{"n_experts": 48, "d_expert": 96, "normalize_top_k": true, "routed_scale": 1.0, "balance_loss": 0.00129, "tie_word_embeddings": false, "optimizer": "adamw", "beta2": 0.95, "train_tokens": 439400000, "dataset": "wikipedia_en"}
Below are experts of layer 5 (counted from 0) of a mixture-of-experts language model. Rows are named router (the router's row for the expert), down (a neuron's output weights, with its number) and show model dimensions 64-127. Each number is 128 + 32 x the weight over its row's rms, rounded and kept within 0 to 255. Numbers have three digits each.
After each expert's rows: a language model's description of what the expert responds to. This comes from a sample of Wikipedia text that the model never trained on.

# expert 45
router:107119129114117108123142142144113137118152152105149171138186106091056144121146101119124144097093115140138090174160154124113134179142150121116164112146127128085172099095102119131077138154096147
down0:116214140117168159093184158142181116116074135149117085162066124099102142118133112115149165143155121189096089096095148056151132108129119152168081199140089171179105124130105086126153089065171133
down1:141141100086112086165108074124120109133000093150187185155104087133130180102103121102148187145137060150105117147115101100131113138068115134157168160115092083106146143073146102128200100140148109
down2:086150141171095126191103108128130117090130111137104111054066110161118127119115140112162150111138075095095172130152148123095102115157096145077133125139098152186106086087148139123097182141149122
down3:140116107127160107133174118098085138171186146137155121113113133117141182159143081152114136145073110158169151101154112099123129169079143120118081137145161143092151154115153127090091162114149141
down4:159139115079130137136076098111099137109147146156109104096139116151136117072142171172098068147118169120068126186099101177107129142127113175138143105139170045104091053129143165149065168142100134
down5:101172110106085115113093147141169166123109186152126159134127163138122113147075186090155103105107174099088114120127135149159223121162083113117140118137122152140155120052155166083167097138139109
down6:098153118115092164124103045140120143111077134155169130155127141157138119142153160144099127100129168166171054115080114165174117144128177164145144161154170126109087175159093119082210131083140156
down7:213045142169105112071145161101094118168186121090146124124136089139160062132195102098081114110141152130135140145169106069109113107120104135081130095171105135147119095082176124118129137158124174
down8:081157155119123138108163134156144088080162151097116147115117141076124108137121130140148162088187121088083170163140137138070168139157134082088110122116161131108141212140109138134113106120073106
down9:151145120094106117106118137107099097158164157058165101083123097182164151148102111129136134101055095060070095105080143087126156099165113143167098131102087125093110127124093116114115130100177072
Description: Line breaks, commas and titles in politician or film infoboxes, such as Secretary, Chief, Succeeded by, Country: United Kingdom.

# expert 37
router:104085167124088154087160120146100116096167159078114086131168137127091132135149079166139163126135159132120097177107106110086145081119163141108153136111093140130107073106121131131087098120176160
down0:150090084086138175145091127126163198137093049174118216074155116099158137146141083115184140158132138108119151117154147157143116107139127131110104147194144158145148213121149119146076163153101099
down1:102147042131166143121143103041154092159100114106109108183084105091140127100107150146151112159075096146061149151144087143099109115150134140167152156095129202121159120117114122152127202135146139
down2:104083072106194172103042123054083121150114095126126088133132087093149193101145155105111179125138130072161146099143112175107144154137113100161088151118085124116112145101160063166150122118069141
down3:114165148186137148154233145098159131112110118106103206139099164097153135096167142079136164108107126188101101160130123135154113137119073139058143184146150109154087195112082137125069125164096077
down4:146115136116152126136099052165168145095150148116136175161128102112158153163137107153136158081139136113141086111131145107118157106134072176144159113142148089117142142166135109131169080114134087
down5:100132141068121140156107063103119133108080075100167119113114132165128136180103176142120125071199201175103060103088122168157149124156113164135108112139139129142088068123146133117109088093124149
down6:136125169079161084123189194117055130126082146133095150119123125126048140126193118067165135165109144169160190137119140094202114116125115177099151134107099125112090189095142154149077131154141150
down7:136091150080172105154093128142090104079062107130188172158107108122116130102096084140137156126140162102092068132088119120161100098169137107129159089131132108146149178086138164082150185106125090
down8:132084095094178154141136133108144150099093147180161090075175181154175151100105094126099153168140148118177127084206080163189129122162083112136108107131124161120126154139165119133210133139121108
down9:169126129121102169086145109115125211138130089095152114102151207156134090087057107134099107106078103155058162176058142103107132146108114134105180156088182164094095114153103083089114122184092136
Description: Direction and location words and numeric cells in geography or climate data, such as near, north, located, South end:, area figures.

# expert 5
router:103118119174071140134120123098107173125129115130141087082103128082083175196125116093113106095120135123148100134071124107134136139090138106123160107124152140104135040122058179148054126113057123
down0:109137024146122130137182110150132112046178194130151169100151119101176107093152132082094207130101135120113117125154102099129167146108106125176159108121148122082135131118135078119115133181141154
down1:193169146113120171110160139128148134137113138150061066113065122061123125102137097100105207128141140152088132134053161089098192085116088130115126156143095145122101101152144119118099163179130114
down2:112117103192141121143139163147113135194065176100155159104133083126147194136156106099143132129100133186148129097158113126132092121124091103144175146122138120121129089117114099126095132198131141
down3:159118128120165114118143156184106108084150186110118112141192140088094133090192103110069143166101136157117079086144075115151133098098120099101105121191107163094168128160146127122144126150133118
down4:145161127127135092139166161140109172175106153162184116120133102125099131136128132142079172170126117116122105157198102130073114103136145110114127102161108139154132168131120123112044137106167080
down5:186111143094059128203086097185142130135088107146102164077167173169161144144062090159138165129130078109125102134166155167164167156150137087138077128156154156105146130122130135118233156114135135
down6:121107082153157125164108121088118140168215124109059179104101093144185154148093093138124056149102134049091092131139129184138115146169127122137156135155125169182137188091139124213115075164094126
down7:114149160123175091161140077149138086125071114178110139151136128118101108131162125185201156072081129099139124104164087206196076144111174146150155108159125175144113174184137104138097085144156107
down8:124073101086174164107065121042160102094152115101120065154154113145106113149182077191161132132185085111127143140131171140101135126137050151140178089113168097124126154137092172137210123128150123
down9:102144124117150120117123104127118104087075099095109128085120141119099126131163116102154128146100133180151165145101162141133150108098131100168103158115125132119129143059142164154114163122084077
Description: Column headers, separators and section-heading words in tables and infobox lists, such as Pos, Votes, Result, Born, and semicolons after Teamv.

# expert 20
router:140119080179114137128239143140110154093120147089127110120092051137116151156129139162140122098132128138100142169079147104117152137108164082078161116141109121124152082078111140146045194135077170
down0:139111114144121104104101173176093113144161117162182113137195123162144107095154089113116143181062073116097181114140123067150088197071127144129178146061125175117168132107110098161129093103128139
down1:121127157179118135083146105126176135144127125158123069190126092094115140102124091125179144113154149167160142170125139128108161114156101140127193165138194100153114155140076111056136170121121107
down2:136176176113086078150129118196135123156106122157161146161163144136165105165092115091132148130156140127183069118076148040100096100095121088185147093131176131119099114146172109168208130131138172
down3:172138153116191100133076193130136096101125116145169140153136124106103108113134168155149109142112121145164045135146145168087106144178128106151133090155146143174067163085204166179105117101144182
down4:124140178154132118194075032096120143117116099154118078149136128155120109145148140146127152126104142133189084094170146129163108112121160168121095153146131082183206145131126150108151120118159092
down5:142123172057158138117142206070100128165141144112124151124165097131113122073108171097146087140093114122072162107078139067125125076133069103156096107144117171158126051100117097096090147113217148
down6:100107083081131143049098088068114143128109131153073144113145124143129147107087163176148119142120132102143159095089100131123074066097080116156161149116090152117139041112159086152118195169091083
down7:093101075112121195118110180091130104149145155103074139163148133149120133175132125124133119108162063126155155121158134175074070067105175165101134128076153167134101122200152127104109135144090139
down8:092148162114080115110135156125145131168163134153127168095120096141111098142076135135090094102130065098075152127161102090082092118158117146179125180122139141150111116120101126177032103126098162
down9:086167082151129146147172170113108142133123156154098068064139126144133147187146146114149076142152121101147117098190133130097126162130119172134108107102070131160127089192147082110082145118170143
Description: Nouns right after the or a naming works, events and groups, such as album, series, season, band, company, village, genus.

# expert 39
router:083074119120119102154133140106138165097125141129123153191089080102045162191148094131124121109159179128107095155141109087148092129148171116151141079129170156143163076086134152151114153142139111
down0:182110136072102116134108124149149102105098100155148128142125129167132178092114113188118075103141083164131098068062102104089097141154154110102143197155152124114113149112097192114084143069148146
down1:128108143139096109134146150096153155180127069069125157158124143087132105151122085087120105122120154132105195127139167122150114125230123094122140116097149120158130184095133132121121098090115129
down2:137155097168105163110048098135100118173153124215109117138184097102107124114154169100184117084161173116167138198150149128181121105094118141149102088139171111107131162133090158075194147149135131
down3:188166071183138113139095106097148117126133109136150128161133144151150133126176160149118169140134104111111162130196150134100128106104090154124115185132126164152162224146124162179196158126114073
down4:106124125138025105198136120100132121152130101179098125148134140185154134146188142150116135129133096116110095074186140131121091074094131122105144097145119143118138110217122149151161131190104135
down5:117129092194036078074076088130147086113148133112148119148175141095055133126070132112152133136163078118139120077180128102187109104102153100065097141151139130110139129148096122152135128179104095
down6:186134165123115146055123113171114116178145158106122111163089085083134147133127089114136092176069087150191075131135193130130149125119107171108193150106124159117107141159154145166124155206090098
down7:054128158130100129115122179121121176142154088106161134123128131163132103145134109155198187154101182114042185135085122048115151079186107126147122151149122131128099128097157154093037163155134108
down8:173103109148135126118103167055176094111129120121131120066163136147165132129133110117149144065112115118103062169149130115074095140135124169101176118097132148150138112133142135190176120110119077
down9:157145172100128179148066167204096159135103159130149151170141161165142083070111154104085135120136116104058150084133174155156128169124129133145121194141162079180125152140197214165129147133098109
Description: Line-starting dashes and colons of infobox fields (Record, Founded, Season) and institution words like University, Award, National, Academy.

# expert 17
router:117091083099113101125200135164130084122139170147133108141212107095142163129112111182114170111140089113104080164112109141154149119168169123111146093157128110108122113046123171143105130090075177
down0:133154164121176159035158184097132141092151154143123157150125101102139033152152128129148148157137197086165129131096018114149096082090122145075093107110130090184136175133151086160175136153099158
down1:169156106051193141153106125093118156115113174111111181073111120122133126111130130104142136121135128129103098117113101122128175154119083085203100090091109145113125134155123116165191108156140114
down2:143137117090073161095122126135131141127129124161145172131128159130154123135097101157077103098100154133082160127105091187169092142145115078073085131122172100110165153111134083079128144123107116
down3:074210096117167110165161114122145122151094064151110106119196112091169114195162097138143132138178142183107158127150123139165151152088111166092189196107100109168116134145100116149097115165121130
down4:120075099177137187103093081117124134110153151104186118150072148145138087125152189137135106149118128136140145129167177097123119091153103123136186159133095073143125051146125103125107135082121125
down5:107097142177141067119147103078179099117126116111131147119150138154140151114096091130130181099086147153099235201138066112102141152178092165132161165088120125135160145125147146155170145108094123
down6:104077088098047124130163151118157109134174147124071150121143158121146154114105092151126182173079133101156086078133087096165158180121157103103164146142180169065068079104117143149200120128093124
down7:073116091129085146137061123128069152082120170092117136107127147116136065168123129146138130110137181122097091129114123150125092145151144162132117147073115114123129103146133177096143072108108079
down8:075159134082110151083199193127132119115163098157138092113185071162140167146125110122140081072142087063162122128127139140149085167125170138167159113099128077113138141120104090151060127127132091
down9:111148155128121141102175107089109074074084102123135132091103132147168121092129059132108187129193176116164132062154137136086140179158111117127106129110157150155129099081127089137071178239070160
Description: Opening pieces and prefixes of words in running prose after the or a, such as non, inter, post-, con-ven-ed, World War.

# expert 14
router:125096079177151104135130131142119174113124115087152075115126051112092122140126080163129072100105135118135139154101102151144145160135137104113148059114123100095151093057110107085094143130135168
down0:114081087098145056125182182095124111143097093091105105143070081136132119155117135113131088193115139118136092118087158112153133142083089157079135172068091150135114077100123054172098123124119102
down1:143128091147135151169149094096107110144124139120139133095149068056141105175170117114063125186118190189166126145129125107101115107157107099108144170173100051102136142051140055175255177191124153
down2:124097098109195071150100152142148168172059119105124113136120115160116138163125018179101117075146121129115131169069105100115104109117113094098144103158192116127103146133123081126092099065099116
down3:114117150124119170166173068170093142103134179071122090138124137143114080138124105112172146038129128071191065092168125145079149072146121109092161123126108165174134141161127133126142138114088137
down4:117185086130179134092145139159107191208150160137119081194122103148156131142160146126151069113077115175104165062100111204136130128127132150156143166109198128111142148123140120129085081192123143
down5:118068114136106189105156080073093116076118097115137089104153148122071131156127166131156160119192162099203147127153159077098137178113142109155127159138099128128124137105128144140255127077108122
down6:166125115197170148155102114149134094173103106150129099163139128192154137096125171139132117200148111126063083063079145177168183128042125100165130120125151060094095135141176109107096155107130164
down7:153127130115124149186105124121171158136152148115156152142091108107158120095132109181119164158091135169077156136115050098153144132169122097176117113156132092128063146175174104057152123134139142
down8:124125101112145096129127170164112156096142087120098098121126177168131137126100077098135076120169169131173176125116120182138161101112165116142073122098116157099111125120165128122147154149167134
down9:090102115118177149106080086130169090077172101173112158103138100102110176172158172157163134139144161085105101176132157147110112171149131111082134112179143092099141131145131120143093138122099118
Description: Nouns for places and institutions that end a name or phrase, such as School, Army, city, River, Road, plus trailing digits inside numbers.

# expert 2
router:105102130128080099113145089116140140140139145133130093141137148113097156155161125181101171106090172159144106124157165070079116114124134129141147142150139118122133086105145156142091128116123169
down0:117096125146113131143176097148088187174107123094143202145166114166113095161159151075177097128207115095125086153144133122137135134109128123139054101178112142151053149172153139158110130160114141
down1:098110136164149096059171154125163137157167132126152098151114109089143114137069095129111134134110185122164139086175159087112137167148137109100138092125093171138131163130119131118133132110125113
down2:111131116184164163144105146147176131093117127100110135139137108098114164154114169139201068138173160133089105142138113112158111122089137083132139129136144140139118151113091113128140126107125134
down3:135125093168092149174118180138186146157128142137102182178145150153190081121123148110162151165161152132100101097097071141113132107138173089127060173113108138069134112084101095113155073095068161
down4:110100165223176066142135160078098087154169146138177108128113131108106168148112102134119163099163145164149093114133139143128155124086155102104150126112093090139169121136143152126159087065136110
down5:130135105100116118111150161127112084188174174110111137131149120132096106127084111153097131194087116095144099165047122164101022115120053099123125155117091108126066104141126122117171123102091155
down6:144137101109167145083100114116082122136192104131108119137129100137165195121084122147122212204131124153163088138107119127082056120107154097115105196137099098162111156156151152154094107100097197
down7:130187141087114096145159213124131138072089104150118115153086081138099121039144129145172179127142190108094161159102081046058098102111111175075112121116166060080052076135100141102211133109123205
down8:141174154153081138090095102127147198124181121139139183084120133100119156089171110122172116158109178156087140107128121083123152103166159153108108096144094140115153160171183136154132149105087132
down9:139072205121113129129085178146102118112139111184179095162093197127127126177089163105131169171123071185152137149096162117080137139131069094120163089106103120125114121045094152182137110173151149
Description: Field names in infobox lists and digits in sports or election tables, such as Length, Country, Born, Released, Genus, and score cells.